From a checkpoint of a small mixture-of-experts model trained on Wikipedia: a sigmoid router, 5108 steps.
Below are experts of layer 9 (counted from 0) of a mixture-of-experts language model. Rows are named gate (a neuron's input weights, with its number), up (a neuron's input weights, with its number) and show model dimensions 0-95. Each number is 128 + 32 x the weight over its row's rms, rounded and kept within 0 to 255.
Before each expert's rows: "mostly gets" lists some tokens that are sent to it at least half of the time. This comes from a sample of Wikipedia text that the model never trained on.

# expert 87
mostly gets: "would ", "could ", "may ", "will ", "should ", "can "
gate0 [143  96 103 132 111  96 127 169 121 128 108  47 138 107 140 145 155 117 111  96 158 121 132 118  87 138 145 143 148 153 126 112 172 112 147 102 138 121 188 134 157 176  82 161  64 139 137 130  58 132 162 125 139 155 153 153 183  90 113 127 102 152 182  86 105 187 133 161 135 116  70  87 135 120 141 182  32 141  68 164  90 112 100 146 111 125 145 122 113 107 112 172  99 201 147 164]
up0 [149 135 130 129  80 120 128 125 109  56 137 103 106 131 113  88  76 134  62  99 174 139 102 122  80 155 137 157 114 128  90  72  81 105 139 171 155  90 123  72 128 109 109 123 169 118  89 183 137 126 121 113 145 111 169 177 168 122  79 129 194 140  88 184 153 123 133 106 132 140  91  99 121 112 108 124 133 105 108 201 160 161 131 144  93  89 120 204 153 156 159 116 159 171 185 173]

# expert 45
mostly gets: "== ", "=== ", "==== ", "\n\n", "=", "\". "
gate0 [113 130 123 105 160 157  88 113 158  91 185 107 129 145 147  70 111 107  99  74  65 207 150 133 165 200 153 156 154 182 127 147 153 150 149 139 154 214 121 135 173  76  90 160 142 107 122 139 151 105 130 148  74 111 109  84  94  75 112 125 155 114  88 138 136 143 120 127  71 158 140  65  66 122 114 122 131 125 102  77 147  82 171 140 110 157 103 134 133 111 140 133 138 147 106  87]
up0 [157 125 125 126  80 100 129 179 111 180 112 138  90 155  61 103 171 135  89 146 121  92 139  86 125 175 157 155 122  73  78 155 126 133  89 182 130  99 102 120 172 146 121 166 127 131  91 140 146 131 139 124  87 114 134  89 132  92 120 131  82 122 127 131 174 136 168 165  67 122  97  87 141 154 158 144 162 134 166  62 198 132  76 133 134 108 109 130 135  70  83 163 165  55  78 144]

# expert 82
mostly gets: "(", "[", "(\"", "(#", "“", "\""
gate0 [128  82 143 139 157  73 104 155 154 202 117 179  80 141 147 140 133 116 109 112  99 124  86 100 131 168 123 184 155 117 101 120  98  66 114 131 170 161 120 163 109 176 190 209 181 141 185  73  79 152 147 185 104 127 155 133 113 138 101 127 102 150 129 122 120 151 138 117 117 135 149  61 100 123 164 111 131 105 124 135  84 137 158 115 140  71 137 132 146 136 114  88 148 141 152 217]
up0 [127 167 122  81 117 169  91 168 144 153 120  69 208 128  80 155 143 158 107 161 146 133 152 146 115  84 150 169  82 183 154 134 154 172 156 116 140  84 180  83 124 108 139 150  90 176 110 127 176 153  88  70 108 104 152 162 133  80 122  94 137 150  87 131 149 121 137 122 127 101 104 110 143 147  88  76 114 163 167 115  95 123  84 112  74 207  85 111 158 132 106 109  96  84 105 130]

# expert 67
mostly gets: "(", "(\"", "d", "www", "Harv", "D"
gate0 [ 68 128 137 137  90  77 210 125 133 195 118 180 126 144 125  88 155 119 158 126 133 167 150 138 141 176 124 120 174 173 130 147 119 110 117 105  93 110  96  57 205 138 179 121 129 144 144 104 135 103 106  91 192  64 149 137 141 154 152 120 135 103 159 109 170  89  81 152 160 174 150 102 139 154  87 122 149  67 172 159  94 134 125  78 176 137 145 147 157 157 141 104 105 126 160 124]
up0 [142 161  83  97 109 129 138 107 165 105 174 148 125 152 126 140 101 103 134 130 156 160  18 165 102 113 173 146 124 177 154 120 173 117  58 142 126  53 139 121 128 107 102 113  94 136 164 100  96 143  93 126 158  97  43 122 129 116 124 115  94 173 157  98 132  87  76 195 146 140 131  89  81 122 127 162 120 156 138 137 102 155 164  65 129  80 122 151 110 127  76 128 141  89 136 160]

# expert 6
mostly gets: "\" ", "), ", ")", ") ", "] ", "]"
gate0 [138 110 128 123 103  97  93 120  83 155 168 107 204 122 158 115 146 121 121  94  89 131  55 108  96  81 167 137  81 164  52 169 119 154 148 147  95  76  89 129 184 168  90 149 127 168 120  88 103 107 115 115 112 145 115 188  55 114 122 130 106  97 138 124 144 130 119 135 110  97 149 147 154 165  99  96 122 118 122  98 116 107 114 157 185 123 111  95 149 112 212 176  89 120  71  98]
up0 [154 111 103 126 151 124 135 102  51 139 159 183 106  93 135  90 135 107 133 138 161 141 124  81  59  90 138 111 140 145 142  85 128 220 128 105 137  38 135 133 195  99 164 165 118 136 147 189 109 170 162 107 113  86 152 115 106 162  65 103 103 160  90 138 151 143 110 180 120 139 134 118 138 110 169 102 161 105 136 172 107  81 140 122 115 120 137 129 142 124  49 132 122 129  79 105]

# expert 53
mostly gets: "against ", "with ", "As ", "without ", "by ", "After "
gate0 [ 54  57 107 111  88 168 114 162 110 169 117 137  94  88 113 125 112 110 110 145 218 123 114 135 106 124 107 119 123  86 129  78  78 147 165 134 135 120 127 111 154 131  96 132 164 143 103 133 146 136  52  80 152 134 134 126 126 133  57 152 172 104 101 124 111 115  65 170 168 160 127 117  82 127 127 124 124  95 152 146 115 114 137 138  97  32 144  88 156 156 119 142 143  59  74 144]
up0 [136 170 101 168 138  79  77 139 129  93  69  49 134 106 135 113  82  80 145 139 142  84 110 113 142 141 108 129 109 107 124  65 114 180 124  62 125 148 114 137 164 126 104 151 157 166 142 100 156 129  99 100 164 145 133 117  83 114 155 176 111 150 175 174 116 134 123 194 105  58 102 146 135 134 100 106 107 118 104  92 146  88  94  79 125 101 136 117 169  92 116 113 127  61  63 179]

# expert 77
mostly gets: "\". ", ".\" ", "\n\n", "). ", ". "
gate0 [142 134 123 127 187 175  91 103  95 182 140 134 147  76 142 140 172  90  94  66  88  90 117 101 130 103 124 111 122 130 138 120 150 128 115  47  77  99 108 168  94 116 114 163  82 151  94 106 132 169 153 118 159 118 145 106 145 169 160  70 114 158  54 118 105 131  87 173 181 108 141 136 106 107  92 127 123 124 106 218 130 131  69 107  81 114  70  91 123 147 150 139 153 104 142 108]
up0 [101 122 139 140 108 114 114 129 117  93 128 143 175 127 175 188 123 116 160 165 108  70 135 129 157  67 106  78  85 206 110 164  97 106 141  85   0 154 134 137 141 107 103 134 122  89 119 151  85 113 167 163 111 168 114 106 100 167 158 145 154 150 142 142 109 165 134 156 147 145 147 178 100 111  79 133 160 171 120 136  95 131 163 133 125 154 126  96 127  81 151 162 125 141  95 175]

# expert 37
mostly gets: "J", "L", "K", "P", "H", "R"
gate0 [118 143 118 105 185  90 161 134 151  64  97  97 100 168 144 202 135 128 137 118 110 138  88 141 146 180 153 104 140  86 151 107 173 113 116 129 185 103 114 109 100 111  87 122 175 194 166 151  76 110 140 100  83 142 160 139  95  72 108 108 111  74  83 161 171 106 140 132 113 134 114 126 112 107 100 109 146  91 154 118  86 135 180  66  75 136 126  90 131 197 136 118  98 158 190 135]
up0 [129 108 140 132 118 143 157 130 179 128 138 113 114 143 143 106 143 102 170 216 159 101 116 202 173 126 132 191 180 153 178 131  95 164 154 111 136 144 101 111  91 133 106 102 119 113 120 127  92  92 118 165 171 158 158 128 169 163 124 146 134 139 123 152  70 163 142 179  75 122 152 139  96 165  71  92 131 169 127 146 132 103 123  91 154 160 183 229 148 122  88 103 182 122 101 137]

# expert 16
mostly gets: "ć", "berg", "'", "mann", "ong", "erson"
gate0 [121 109 133 117 111 109  84 156 111 165 184 139 144 142  86 177 156 114 129 128 114 117 156  48 132 116 104 111 127 117 130  57 145 111 138 129  68  97 107  71 168 136  87 161 168  66 131 104 157 168 114 128  68 144 119  91 102  91 123 184 113 163 140 178 143 190  97 151 147 131 105 129 150 132  55 154 120  64  73 130 107  74 165 140 118  92 132 140 164 140 148 114 120  61 135 150]
up0 [124 103 103  87 105 163 170  84 157 124 145  89  80  69 141 112 120 141 181  97 114  88 163  71  86 126 110 164 125 113 143 166 128  94 180 133 132 143 168 167 122 150 118  97 105 126  92 155 101 137 148 218  66 128 180 110 149 139 112 126 101  68 144 121 108 118 218 111 169 113 112 158 143 133 106 152 101 142 148  62 170 130 180 105 122 146 129 198 119 137 150  89 140 147 121 104]

# expert 36
mostly gets: "\n", "|---|---|---|---", "Succeeded "
gate0 [105 157 196 106 151 128 129 111 125 147 152  95 176 106 128 149 103 111 169  77 149 187 141 104  92 118 150 154 141 128 171 102 122  95  93 140 179  79 182 155  91 125  85 138 140 130 109 169  52 156  80  82 122 102  78 111 116 149 107 190 160 112 117 131 123 187 138  84 120 196 139 111 155 149 154 119 175 118  77 104 138 154  98  51  72 152 145 179 139 125 108 116 135 114 111 128]
up0 [ 81  97 102  95 108  74 189  73  92 170 177 129 165 106 161 114 103 149 136 107  88 126 168 144  86 147 101 107 157 124  90 117 109 121  74 117 197 165 139  94 130 143 148  72 103  94 193 108 124 126 110  80 158 141  87 166  81 190 165 105 131  93  80 160 104 132 109 133 161 127 133 129 148 113 151 102 175 103 106 105 138 101  88 150  86 124 133 124 179  80 127 158 140  75 130 176]

# expert 60
mostly gets: "ol", "Wat", "Bol", "Ry", "Brad", "ny"
gate0 [147 103 167 130 101 123 103  99 146 123 129 166 176 159 162 120 166 144  96 158  89 152 148 130 124 161 133 154 171 155 126 166 118  99 121 180 127 138 108 193 116 192  97 109 145 148  86 110  90 118  96  92 117  67  88 139 157 207 178 115  96 122 173  50 138 148 114 127 143 149 194 221 114 136 159 136  88 183 146 141 109 132 159 105 149 108 124 155 112 134 140 101  78 169 118 154]
up0 [111 137 149 152 182 152 147 131 160 156 126 141 141 149 123  89 124  66 116 140 118  46 106 107 122  84 165  73 128 149 109 144 105 128 120 153 102 166  97 142 121  70 146  70 133 128 123 178  22 148 163 199 149 152 134 146 144 143 113  98 134  94  95 105 149 138 151 104  86 167 131 119 160 129  61 100 145 156  83 137  74 145 184 110  82 139 122  92 110  89 181 154 149 146 118 157]